From a checkpoint of a small mixture-of-experts model trained on Wikipedia.
Experts: 96 experts in each of 5 layers, 192 SwiGLU neurons an expert, 2 picks a token, a sigmoid router.
Training: a variant of SOAP for the experts, 632M tokens, 4819 steps.
Below are experts of layer 6 (counted from 0) of a mixture-of-experts language model. Rows are named router (the router's row for the expert), gate (a neuron's input weights, with its number), up (a neuron's input weights, with its number), down (a neuron's output weights, with its number) and show model dimensions 0-95. Each number is 128 + 32 x the weight over its row's rms, rounded and kept within 0 to 255. Numbers have three digits each.
After each expert's rows: "mostly gets" lists some tokens that are sent to it at least half of the time; "comes before" lists some tokens at least twice as common just after its tokens as in all text. This comes from a sample of Wikipedia text that the model never trained on. Tokens count by the router's weight.

# expert 27
router:139073131143155142110104134063134169148125176138108143092133120126191091217124063125196115073130149186101111144164159163152200137194112113163100087139107171118164144098131116129129114102133103171121082065163161151176067137157127114181138182164147149116109111228157131173122154127165100102
gate18:102132138170131165096123102128163111094106133155081067115075097154163069140133131105088103124150118137127145201101086158169170087155114099091135136193146125107113166126126172114127203083163113130152157103167147164114137145069183153168130150129153135141167086151130173134117144096162146127
up18:125159112136119144085092143143155129116147115121082120117100119141156052140140118089117116092161103149064173161106114104146164142218122101100128141113140141097070161146114096091199103106124131149111110120145167124113163087142105136133126118114133180160097108101203125114162168125144105097
down18:082091137119153130118165137178061089161146090135126112073116200135149175075089105119095104155133091120152173112184134148173132151031162140149119134142182080119124139116125125150139138119134198056136146126142148161114099120151117153096135145159074151111122086135124135074078040145150049148
mostly gets: "-", "See", "|", " •"
comes before: " ", " D", " M", " B", " L", " P"

# expert 80
router:116088126104136106084101122093126136183124103107167128073140135137160165145136173118124105127140131173155115089107172158105147117110153115126119090134228143101106099122121135150103189162136087116065096154134105181102137137109148136127094160119147118110141126129086132090104131117077131153
gate0:102113182085155137161161142116123148112133167076123138128231113087121119126117126130109045093169118078167116150131181091138105127133165120086123124147165147083191154114113081094131136107112064199139120116133200131087145133128070161149107169156143134192131121113082114169102106193095137163
up0:080088114109133148088079152147158098092150156151115141169118120161148136141126091118124180171113167168130116125114127167156126101056175150151132101177122033126067163170151192115177112162099126104087156079125183137170100156102146101091124172119095115071170147153094083073138114170114121147
down0:132081123136093111156154194142173129097127118137166089128118144180117092122087149113133151131161110143132095091114116116137110171110100092191132118162164119151146104156136151098053100091131117194144106117177156078126130088152123174178163140119099149104115127141186110167159147154141136089
mostly gets: " was", " is", " had", " be", " has", " are"
comes before: " a", " been", " the", " an", " also", " not"

# expert 52
router:111154179061106128097155104152067079107151098091116174141144136193127142106134112124145087089144121110083126122178066149186109136131123142187121135105117130128180108140148099181064146103108175161138117130119065164169130163149109050062133138139098122132099093111160150208121200116176060200
gate17:153105170127134131137135054125139138101176179098157133089111182129163098136179125140194151127153138129068118177158112092134102157166161128125102110168161179076132065117136121185103106161118093109101053108193088092158137129179110130060079188125116144164075150123115137168176118137114115116
up17:170200108098121105125119172155125107113105091136098138108180110064092115131122068168076137155117102104139108061130131147152180137104090159094161169079124068181115179101155107116108103092142144161142197093079157132109107122088168151173196104103107185090155117127130142106042128138121123134
down17:146123125157107084129124073115157155166130123174121126091143214105132077138151193141072144112103114116069140121123157130182083115100133186074104196151166149095109086137140116150171027166097082091163082121150145085150101158125165137173087100111090102118143137115070125117146137142126138099
mostly gets: ");", ";", "):", ":", " —;"
comes before: " ", " L", " S", " \"", " D", " C"

# expert 87
router:074156135153105108129161132101119128084147078100075138074104149160163156115167167097081108130145163104062165117093143129155145127131085148152145167090077147097154120136114151119100127088140142141088181161127132150101184144111155136141175145187174094092112068093135125146142101121196107181
gate1:165156111085237160160133178163080119115087142070073112131087171127214099167080114170151102111136131133124076094146182146109119133076119080203105135159135111054160117143126147112085092130122054086151091107174127142115143125151113167163116118126142145103144119143142085118115140153103102161
up1:136114118191117098097163063068149124134132111189106099108169075125114103147189167130084128162156139116132103098075131167150146133121147128109127133156156092161114118174118160139121191143083078113151165196128116138121095117151097163145096133133104113063142147186140161147118114143148177145
down1:102198133124171140114124109126068156105123109132130142099160169136147145167171183177070159140129160101163170136109087125161139097173193154107114120074100146144132105155093105134153104158109109122101085108140159138130160193184158090156115075102148116153134160145170088153134144173148140140
mostly gets: " ex", " Ex", "x", " exper", " ·", " ann"
comes before: " |", "20", " JPL", "19", "ecutive", "press"

# expert 60
router:102164140172160067142167168151138121071173127128078119072168108113163142090176132110145120132149081150166151163140165153163173136121078143188102108072134189113167138108164111101093087100141164157096163153129161149105103168212163123141179128138158103119105128107154137111099115131135076170
gate1:100131108189163141110142148114187161082101158070141115080096157102138087160131131133092187170193137154175142155083090111105092188122123111119113075083118160088192168103124199200133092146130169121105186147177142136149121167131151117129108116070170172134124208088137131101125110158113150096
up1:139140096154139129152153101091108135202110094148117125145155178130123066129137132108131133117166106142087157156170192095030066089112149103108174112167061124164196145145146088169152178160104135152106088107131178151133071101101142115152116053137124197127159134122174156080176150134131175179
down1:098069103150137140080157079106139183113138107134157150123166131130131157137138053172161168174120090117126126157097103137133042088140126082111127123129139095076142100107085148114108174129124150111067108167110132160096129188128158122113128130111161121108128116175106098119091113207199095107
mostly gets: "ock", "ask", "arn", " mark", "urn", "ind"
comes before: "s", "ing", "ed", " of", "et", "er"

# expert 63
router:173112122140104106162103097134145139157166112124091184183090100140166162133183111130104088134062116118119104180096145107102137118106108143173121118116076166129166094063125187103131087167067140148143113162130140141103139162114192171168130155157107132149157092078116120107101105146129148119
gate20:123154100100092149108143080128089127084121160102107154170115033141161097155151105210085121173132194129111066055173139090181176087139130206129121113133132124092144170075092164087132181130124084091189116157121124068131094147147130133107131090094034144100109153120093085139069156141147172132
up20:052153088112129146167137128076096166124090128113068151127122141210118165121153177140118119153102115132100131082179060077163172133082118098097093146099105094151101069102132129107147070132111097166174143148112161135090125147162171147160086073144135131126133158138090156128116124183106119107
down20:141095072134148108162135121111188084126068097170110111109150120073119144162121126128129110178100059128135140138050164074090156104083162140168105113170134137178140080143106120141165138195099146150102142186173105111126064086167170156146164129043167138216080137175137201109130126126166170123
mostly gets: " million", "illion", "50", "00", "53", "52"
comes before: "%", " |", "0", ".", " |\n", "′"

# expert 44
router:074087128131137074116143201090152186133144128116067154115120142122145176141171168137134124167171177125120187124121151120131125146192093177140164086114073147179139139151068117142133106117126102118119156159121097139134140132142136126119172166148180119124058055077125124129147122080116120166
gate20:127179081123165128158081152157135087173106168126158157097108142155148176120095029194212113119100077125152152142135108100090120157157103122125129121187137136099074138109120122123087132151155159129208147124105084088112138080112097116090189058143131140118083087163118057114120117154092156131
up20:110112156150122161139087157147132120140134194173109088139147103146179164044123162146140140153117159153166104087096138174180160134124074107109116140088149111117166121148137165099115131143148172142134121074164200176181194127171130099204114060142114163133059090159094131113134086122139138193
down20:173101153123112120082083159116137155145099153125131161118112173116114118166109082173151109130179100137069100175103132144130173127123106168128099072146155110151123105096154112146138111119125077156133129106146157096144089120124146103155128100173040148085168101078107090097101017081098088092
mostly gets: " Pol", " pol", "20", " Swed", " social", " United"
comes before: "20", "19", "18", "15", " States", "22"

# expert 72
router:106104140117108103129121150156121138138174104121183105113121141150145134118155153131109154127143148110061133091092139163087144111108121126173134179089109186142143126064179073111110105128121147174114148120156148124123146126128136078142125133198193075122131103137155123191154144130148148168
gate1:192152120124113135147081163114125105100087078134121117104106153098111131134124125129126132162092140162140098219123153183105127178063200065130103103108119126129037166078157127100137159138096029085181110115126158091141117145133116150109133143127162038077102159091091095112139094129167122131
up1:094108145128163118102163089145167111131134151209168172173132178117172119096108148072132132164149172129180165139131137045172078100140139119158099133151124113138150105092079120129140071108099146119199160162158115061147101103140106152105104089063165052171135122149119130158098177128079097088
down1:181063093138178143090120104188141100077117166178124147161092192117132116123149178122134145118167122114124138194148135150124141102079135136109158149074132118133123111149062127172112129119179129106195106134133114127106113120204082150129167127057143173100092169172151100131125132110155144131
mostly gets: " he", " who", " He", " she", " they", " They"
comes before: " was", " is", " had", " |\n", " has", " been"

# expert 70
router:140129179183129099181090130054099101068135113110145126161143115147188154174113119111113128172077098136106134144109125060111047133111114139155116166185171055133143145134156084105138131166113082157138084097154132096101126145144159157101086167110168153078046207122167124122206136105116156148
gate0:179130144110128160114131061111056138093139096078165110165080072121193111114130119088165132168100141094134147160158189123101188113139141140107130153108120093088125140167151156065107110108079155100146128086133146091113123145139168156107056093067125143108145150100102099152136141146133147134
up0:114100130116134199125178138110109133128091145149126130113132159134166118101144191140141149157123088121201101120062107143167063049130160156108082116115139094098111118117152149089072159110138134118103150110127117140123113057124188108145152099160166112150052135140120092099103108122148101085
down0:114100063119135062140122039151127175126132149165104165100186092161134151133140062161072103149129126173156079141123156129124141171133105146090083117146098164110063153096139168078182195109128118145101119095132164154111114066159130083090167123077077174157109137142131100139118123132197135091
mostly gets: "ted", " used", " played", " won", " held", " released"
comes before: " by", " to", " in", " the", " as", " on"

# expert 84
router:144116114072131154175113128121112080108166133153145116143189131133070112168139149116080122168118180158110146186089155107155150104131107133175124117138096149157145128121112111150089156180161121181085163119157133150075213174176144090124144108124132111155135068113144152106122144119138182124
gate1:128117116106120082127150160145103127125121102156122143154147076107168143172146062173138189074093103122165079157146131103103132159132147074111096129122098182173113181089106123117070204148102121145130132121088146115120088119085131144122048143101140201137127151091079128092117151089174167115
up1:146092096153152228135181083067185115165140132111117143102156137166070096104135145122156111128152124107075123177117124132145095136140103125145132106136117094121106104128112153183172121115177153127132106140141128139089128055145098093100164136122166110190125088214138087143174100135093088100
down1:069148122173090102128108094129189149134116206188146168179142108091128108075126147107104115175108112123170115101128125147155172058137098136126137144128196115069162115113085144102142090197098102115163126143104194056135122116119168154101114100132145129169094110171116099119078160144121137127
mostly gets: " that", " which", " this", " an", " An", " when"
comes before: " he", " the", " it", " was", " she", " they"

# expert 45
router:079140154180099048103121154086124136096166067114117133110179110133119177089166161161112080156183161100109158116102149127177103125101087181171168126118083104112143137097133151132084094082151141148106183164132141172130114106159158116151180103188194091140100105128120149136168135101161102137
gate4:110128166136164109180114170125171050158103060127120104137117115127179021097152096093134144138067086087178117217130105122101054151102153154118050115126153177130183099100140112157139135113137147077116085064152091126145173128158131085115081078146172109132132128154096155102104111135102122106
up4:099154148089129221093139114064088127152160142148119179126156123154081173134147157167146138124167156140130188052152120139136209070112131115135173107171075117130095179164096187143131110136111087174161114163115096133097124148111159110101142103149111103142090118076144108130166125047172134130
down4:080221142104153116133108099164141106149129125168059131178123156176141110073149136141151059125156123139051144142163137130194130153112107109141197102185160101153093133123151106124104116125037131083166132162061126116156133089117087130117125099165120144155081056135130093089126087120086146085
mostly gets: " |\n", "|---|---|---|---", "|---|---|---|\n", "|---|---|\n", "|---|---|---|---|\n", "|---|\n"
comes before: "|", "-", "|---|---|---|---", " |\n", "|---|---|\n", "|---|---|---|\n"

# expert 78
router:108056093149154122137199126154095083092084110146129088098096156153172126151136097109093149086059099128066154130111100134134163186173073151115125090141227178117146121149086172105127201108181141136206076112110127147128123156173106119161113131153147151138088149143074128084144158075120115163
gate3:119124133143113134161148094168122098119135192112118127081124137104109140110179051061142110139155085111127118128121133120115123154119146120167127137192174190100121087130100074097129110095129154184109095179096141111127052157100121182099111070117111094142110189126145082107096130122103142102
up3:051128141150169107146108112127140072139116051122123098176147104154169082179062183081103120126104134127106118083116097081171146097049093178130124120106140180153118138163056109128091201080152088124108104127126101137105077136122128077134133132097100179110166144078180175101108136132076099147
down3:088150167117103114127143135118112043116117123195073110133182160122150132141135144138101175095149085171145146115068157124107049100123134194116117089138116108185141155121151142096123093163058118120143110119136124133128089122096146161131087121206048118128141100151072153104098084107148169146
mostly gets: "1", "3", "2", "6", "4", "5"
comes before: " |", ".", "–", ",", ";", "th"

# expert 95
router:096104116177088133177140162114148151072163136116119135123120091110122087115197140133143105121086190122093154149086144100100141145167104161154161173157109180109112171076077184175133098113127156161093140135096111104077128137163108153212141133116123169105098119079135179107140176134123111131
gate0:110150098127140113120155110181141120098090132192117177124090120155107134187094117062139080087143143128138116058163145160106148118150161146089148142158119164156129123094082145111093131053119159112180144176150181126109066086140124109170173138107174148101142094104127152112170144122120131089
up0:131087160117125174159159112101122141150100159064150044133107115169103188123174166094143117147121094174097132139083135145116101118043163115127149133098143122190127091134116113107159126142124124138090130143131144101122127182141113056093111050089101119156149143091129100140124189181121194147
down0:084054152078117060116081159139125136130166125123079077153095146124120098080176089195130107100127061109094105220085108161100131200155102147106104121094117130107151135102099068120132117141110134145102129109079150089099121109146166096121165162119086117066044091145148119141154103170107151115
mostly gets: "a", " La", " Ma", " la", " species", "ica"
comes before: "\n", ",", " (", "ur", "ud", " K"

# expert 25
router:110090138091113111159143216099091147113130106125103137128152135113157122114134125163105123141161155083062143111189123156120126157139142139111184125113080140092132131104100079138100126148143172066117156116072135107138089112194095157117176203158125131171169146129145126121120202102109078099
gate1:216132123078141090160134133159148142165150076136138154111088191084116163077149048138095138140101095133131084121137156116082118186089122072138131076132178118067147098119146099164119084142162151102149191108135146043158112135150130144109077163167093193134190149125143144149087151105104121144
up1:134109090145175068117126137144183127103114091119077169123125093107172124156173104100181143065091137174138153135164145107127177135108155115139149101158148142136135127159127155073110153112131091094154075151130107198079168140126107142117109074105133098131160114171080173164106086132085190164
down1:134128095117122120104117063110135129136154118146102169122113118122111112085134126138121128137188126183156158107117156142131147139147158149139131173125196086078131160217136100100142148175120130122187154156073137134143118136098102177070088130144149146151164096163160118152113106094165105170
mostly gets: " play", " dist", " inst", "ournament", " match", " rest"
comes before: " of", "ing", ":", " in", "ance", "ant"

# expert 23
router:159090136115123107119125151087160182114137108136127124143061131157137123151150080135074100130059142096128080110124104153151159143157072088136099135142125105105093183171138180097071107151145096092155100181142101050133099149180167114162136112178105171147090117119162153060171174112150117079
gate1:117163090083130121123090115164131174089152097172110117086116159143124099136117090134124157152133134166249089134082096085133144076138151094110081205122136091132096116112119121095108104131160176076142090105156139131113145140139145104091147137149107066132079096126086098115151112123092189122
up1:118136090108075163131165129120114087169107108112175186121107139165150131123137161166110125114090154095031159127152129115122136085117127177116117088127128172164182101095098020139131138162093111184119145131139153111122112082112154153165141137103149204136134179144138122102122154109140126205
down1:146167112111085089140152110152133113124119124134119171116080134125176042052119134140156036098100083122097061110107140149086102076177153125129128103108115080168126137115106063163177103140115149165143131121102077142176148136129162192095135126150087112113114168184126138054105155102111126145
mostly gets: " York", " England", " France", " California", " States", " Canada"
comes before: ",", " |", "\n", ".", " (", " and"

# expert 5
router:075164150094127116088073167144133134144159099100168112121132144195179137138122141114118099159093144079061068098123112161170177101138060153202137115142067176148124105117134095107098084101146113126157105086112180140117178186154093190128160057129102157120170121145133146146190161136166116151
gate20:155188120110164149188169104094084117144077133142112145133119103168154189141055109173128147083119103162107067142162123150135167140176148182186135136081128169146148149105151092119130110155116117072167103123132110116143133166095125170091123086134123124204113135119093114134082130157164169176
up20:109125099126101134133167144136186146171107106143172139171111123088107101093189137081090139166120180132143133152071103099155147128080121130089098037127152089164115130117097138090127165161133140154116116194123104164153121166131063073149126192060126167123099135119155121134148064131091086093
down20:163118100135089127125108120122131091188135137117097065121131156157100040134058160109175154128109091162153170103088145172099104147092132132116117162104121138095085089126128138159068156162145179189094108125199118219086135148115143154089072130116121118155127119137118211149174127159112132116
mostly gets: " century", "09", "08", "07", "03", "05"
comes before: "–", " |", ",", ")\n", ")", "\n"

# expert 40
router:120092144123084106129148104058143086156150138116092155162185118151166178099115173120178123143172139106146123103128150115178180150152112161137162111091105155130140156163146067174144163173092184082177133087169101159092104104111103149142126100153126129100179103122122146093125112108153081114
gate1:136084177113130173116092124136128115111194137089115093094072176171156144115139171106138126152148095136042145159084153120081147127118204128110090123182139163087121135134158118161091151100096179130112156102142129145140087119099117122122107133080105202159117130113185119081136174070139130137
up1:121150128118098065118157110133177134085120126101132147127157126108165116185155128139146104132146115140186121143126097176123081117121132122064171170102070128145099137147064096108117113101103095168123093165104086158124126181112129162121155128165147102081103051154080126175150112147148133177
down1:187104167177126189101098106106172124078114145115173130125132143167090139114183134125062156122108146177031204153135100140065116124157098148150112126155141084133125133102096145182138161157164115142157152145099075144092134109118101141110130154138113141126123186194162092118108164151107167154
mostly gets: ")\n", ".\n", " pre", "\n", "\"\n", ";\n"
comes before: "-", "|", "==", "===", "The", "In"

# expert 82
router:114167120178153153110101107101156165123129071108140093128188149109122207125178120114175084110092082133119144124102134195146127140118109133155148157135060055102168117085137152152070054098129113109055101130147068169102095154164140140230152158156094142093118139104153103152157150095146156122
gate0:103103102138110120112114102142183112151109140139156132195065168110160109127096107113137153081164147140148129124161120136111116107165163112092146154121058104105129114098153161114126086121110110122128157153170114094125094150188111121130175150144118139114146196122170126152129126183078178123
up0:120090096119125064119047105124112125124168158146140131087128145188121151090135144117119224106096147082141103180156184148156121172142128117114083103156166144158165077109184155118107111161117119077126138186146108114127211132101164109160184114140149135056166090110152164136177119141131162091
down0:132075095104152119105158138115125068084194165125123103176166112174134147136117168172158193090098144188185141132131131156104181174137075122123099075080154139145147055137072080141134128095163178121158070102097147074115099122126156119071151103132184103108106131083092132114145123121072131096
mostly gets: " Des", "es", "ones", "od", "ores", "See"
comes before: ",", " of", " and", " to", " in", "."

# expert 2
router:098174127130091098086127150091154173075155082127166157108180157101153092081170170121112134119103155061146166149130160084144186155137126094133145141114086070165138113108087098114145119112108169150121144164072113171103168110142137151156146095165136142095087059164081099132104130100190120158
gate1:175152098113098126190136140124113181071090110224135100106188122116127112087142149154124185094144123189120151099151153090121164116150190077135131161172132089151174199104087173120154139134173126169141085082102116135130179046133153094140105102136102183111096180152132093112148151143144133085
up1:209116157128099107127131137121095087141114105120134122107163141038128166140095151149137041159103208109135146072111138130075137126159079106154096098113063120127140170116124163097112089117128099071161167143121171085135140125095089041133106114114172098086104133139118127166097138128089154133
down1:114146129189085168132152095119152139178088156143117173105095078116112137146233112129082152030100102131095148180115134140144112143072116134124099097135085163094133127144149127088099144125085086137131164097071110113122092084103135131165118135127129117152097103119106076150122105107083115090
mostly gets: " w", " act", "act", "ct", " Act", "ract"
comes before: "ion", "or", "ed", "ions", "ive", "ing"

# expert 69
router:126157193152105146140144181108095149087165114102062108129140128113143136109152153117154115107170130106080132095115138122160169105109109163140152131150094110127168155111123082145086094136138176076100139179171134131143110185166135092084169142186190077056156111077175150144151092089100109118
gate0:134102118125145112128148122136064129142141142078096092114144074142147147117130079167113073102157186143120138109120217114152189108090156121090170127123153059121104081162109141143137145114096144106127081133141112066136175187138114170077195124088136161028191164155181156132156109138087117114
up0:131120073155177141147162145150096129124138149148148095145168098070133111081153168142114152168117170086079184186167142126149129170137131086124173151095191117095118132129166116127181115083148179112112151080125060182141120134163117092105125148110069124115144108110093126109093157176084111112
down0:169109109122135119155135107167120089098096139179101134164164171137141102098107117137113113160119128119141138084135139143109129099174129142080136115110156151111091133144080182111134125144137196149136099116132170083177147150140165182096192101079148189097122185145193131105208117102124125111
mostly gets: "el", " Bel", " el", " del", " Mel", " hel"
comes before: " ", "t", "and", " by", "ia", "ly"

# expert 29
router:096141103153120127108081158128097151120112151070088140049067090139136111104056125153156140089151074142127121112165128163106116120140148119150148120140072106092146051131150069096131153163163123106111060136142113108073089136197090158157142190126172088105166178175146140122157129133147108102
gate1:095084160119076156153128169115141121092144065137081135136122163099191139107063130162201083102126109083102158169126108096116131184138163155101136120137086139095121100149096157192119136103069089056107086072139158144090125112117107110079177132132130192111153182154096125073172135115079092127
up1:074094114166102165122151178119163113163166162101159109139143116169144099187101076198102147131101159155142128143173087157155131126100060166170148126156108076200099151099134123124148135154080132177101127178158109111166146117157071156086177096130124118168105128139141064161143097151122138055
down1:189121165100147044131116121116162109117125145154121098139128131149125081121084153109126149148132179102125111164120129196159167076185133104108123180166160163164163148125154175086134117138193116122117125159093126135228122152141140135187123144102132121109097121151135163116126145139107106149
mostly gets: " members", "ians", "ors", "ities", " teams", "ments"
comes before: ",", " of", " and", ".", " in", " were"

# expert 65
router:098146120167169127103097102088104147078136185182137138108156087151214105096161124127106121063119206073109131179093164097145093120163143162123185115130030106115137163161120186160130087101150106133076145196104183148105131150142140144098153106145148114169108083134127178125142129085126071095
gate0:163152146129183112152061085128140098127079135162129117127097096115123091138165079121140095115141119115176099144176162092121049108174091136063134129093139127107073187094117175114144109117142079075170079139114148102138176180145152130119125084183140100108185129128127174137098089139097136123
up0:134132169171159203129115125086110114122032115117145118070185095173071094142151092145140144135111125126129144073140152111140113162136145143097193168102158101122127168058132100101160087146105155137149062112116131099169124096190080146120122099137157165093105140082107160142101073148120125063
down0:078160138135162107162112153096069107141129165105133174159125070117098141104104095128223149141108159184117142114117093093109120166117102109115122102103095137175174117137086134122114090141153084191174110182120199139144109107149155119090106067134096155119100123109112124060181114109152145110
mostly gets: " March", " August", " January", " June", " November", "en"
comes before: " ", "ior", "ue", "'s", "z", "ia"

# expert 35
router:086135140161111128166166135096111156102128093099087097101157072119115188079113159182104070105114159072146147138125115117154151101173125113176182163137064109121139147081132113152148122047103152133117134137124122124074104153125141079169158104127155132132110112119170109101192078134152107103
gate1:139122083119091117165134129082146038129172151130122076115058191064085153095145103135145087133056158092150064133171083170127056151125182123152118141184185091093168133129078159149124088123147182100117115077076132130097128114090140077121194145102112158081145136125117099110070201120135119106
up1:082082090166148116097090136123167139148102088158163152139112168074066141086058147100151139141152112148134166144136100138148158165099171122114162081135125146145092142114172178151128050131095165109102127099048152114108130143110107124160112129123172071121072168097098109093147184147105087170
down1:145076111106088150101148113169164132168130169167114087092100096124116159078130081159103133176113132111134162139147154149046103080098140136110100127108114132120137165137149122124127175124125141099093132137162169147126154114118119132141068060154204139103149115086102102160097101109158128157
mostly gets: " would", " can", " will", " may", " could", " To"
comes before: " be", " the", " have", " not", "o", " make"

# expert 67
router:137069154071157188105151110152100147112143081145099130120087158118133098058106089171081121178115153184170114119085173084105110111182078106166111139046105163109135132128161096098158127184115102139179143145122123147140173108190167122129134144149172118066136112112164072117099091120102110142
gate0:117120142100155144130111107154103096097147135129104171145129089075212098104126148125095157112147100089122136104177124129134126157135154157120125111179146141186190120137133107152093148087109153114128093145108081164132083084137099122184078106117139115061173181173150132103093155129183161125
up0:064116160105109139140116058119130133108123106190138100132110128047145109132102105123132141091112122133145138086147109076125184090193146114112176085079138095180176161118162125112072136134130154122085113131109133125049169151116163106158107166126152151104173196167156118118076114096093132121
down0:125127142116094136110048167146171150135106144163127156138114096164123090120142071141092119107097121111151133145074134109155150162135149141113137092158168163163109098104169132080155120120149121092114141165123096153094110127099187126113129120163127234121110087133013160117169110155161092081
mostly gets: ".\n\n", ".\"\n\n", "\".", "\".\n\n", ").\n\n", ".\""
comes before: " The", "==", " He", " In", "===", "The"

# expert 22
router:129106097150120060122203163147136110122132103112137127040131187148140144116153119144169116103153133159071141079088157160150071145137136148152176083074131132134143174141117084174145130116120053116082138132088119164073151079165154168091127115164148169161171116177150084157149141150201104185
gate1:148094092088165148152101144138168089131149094137172121073078173143140138118167107130182105075177125115103085158093133111124172164104111141158164096167175120111129180084072068100119103080093189118147104123099131161105128085125207114110076139129107126134127139137145105135129109155104118146
up1:161040155097115110143140120114106160175184144046144158060164154116153164095139124127193093160107128080143127099132098118106154210132144086157134077170171162140141149057183133101111129132144148064120097108151147082121141046096131102136110140129156070137151090188124091145112100153151157124
down1:167162141142141116160089068127141148142110155118166143153160148097147127146098124123116128118092115108131135106124105142092112093152167160198081188063153101119112118151120017154175108148108133128126158196137105107151112112143122154094141128147135131166079192088110140138108181121094114120
mostly gets: " in", "In", " In", " during", " During", "por"
comes before: " the", " ", " a", " his", "stitute", " this"

# expert 30
router:102113150153092076140141106142138082142146060114116124124211134157131168114216131103045113160126114101114180091100152140122124161138094161125089076111119091135158121151171072124098156132076119150113116086135164123132117173160125146114125103116172077152201107113091140206094082105167146041
gate1:134072144119168173196116113114139113140101052152119175099167108142180151163120080145148199143111091091107147134116161108078167078095133148095076049121143090147206108170190121033117097147138153146122148073076143122132126088101167131110119120080106154137138117143142155115095127115125095081
up1:114163108185135103156169109154174095124146079079170096138096109117166148112091139131110172144126140109177133198107050137135108147123136095158122103126125196094106149150130183189123138152211110117142156124068122129084112104126194131101235106170159113154146126106154127105130093119076160149
down1:154155143091123168111132124183146131124111095120151173088115155141136132183108134151098115136066169029087077095137080153101086089086146123133156100139131140155127139143171119101080132123079044054121089160069158145178095129169142147140165105127167156149187119083153147143159072108107093102
mostly gets: " form", "ep", " appear", " met", " lead", " dep"
comes before: "ed", "ing", "er", "s", "ers", "ation"

# expert 58
router:124128148155105116125062164113122101104153090115178127074129152152115154095177147088126146214175145093115148112137142154135165119134090139123093131099027177138129091133127170198102140116128100118134195129110178187076125150104157153159177144133140118100136116175098147138173192122145106148
gate1:154132152132120152149160141149093182118133100189131148065110117111103137128145118120139153149151099166158097079089078073083151135089092080090084128135112117117059154124116162079117138093120131081199066102136070122099138137128124094151112129170080103133094152167113125163130128160136128166
up1:109163151157146155078155224119163145096164123167100135099108090134135108168115136117085118156208106119162168059115118050138116131121078095138162098149110134101115147129123086153151145057143126105172087109134079130120091083126142162128109110129094171083081111176115108131104161156117152136
down1:170078150083114114138183149117150151182086140144173125120122098188082094118118122145136153171114093124152127086086120116092080069104113115144111132091134117098139169123140103133128053077143142081177166106097108120064142063138112137152156109100112139123068138091109133201111144138090144152
mostly gets: " for", " For", " after", " def", " before", " eff"
comes before: " the", " a", "ce", " his", "ect", "ces"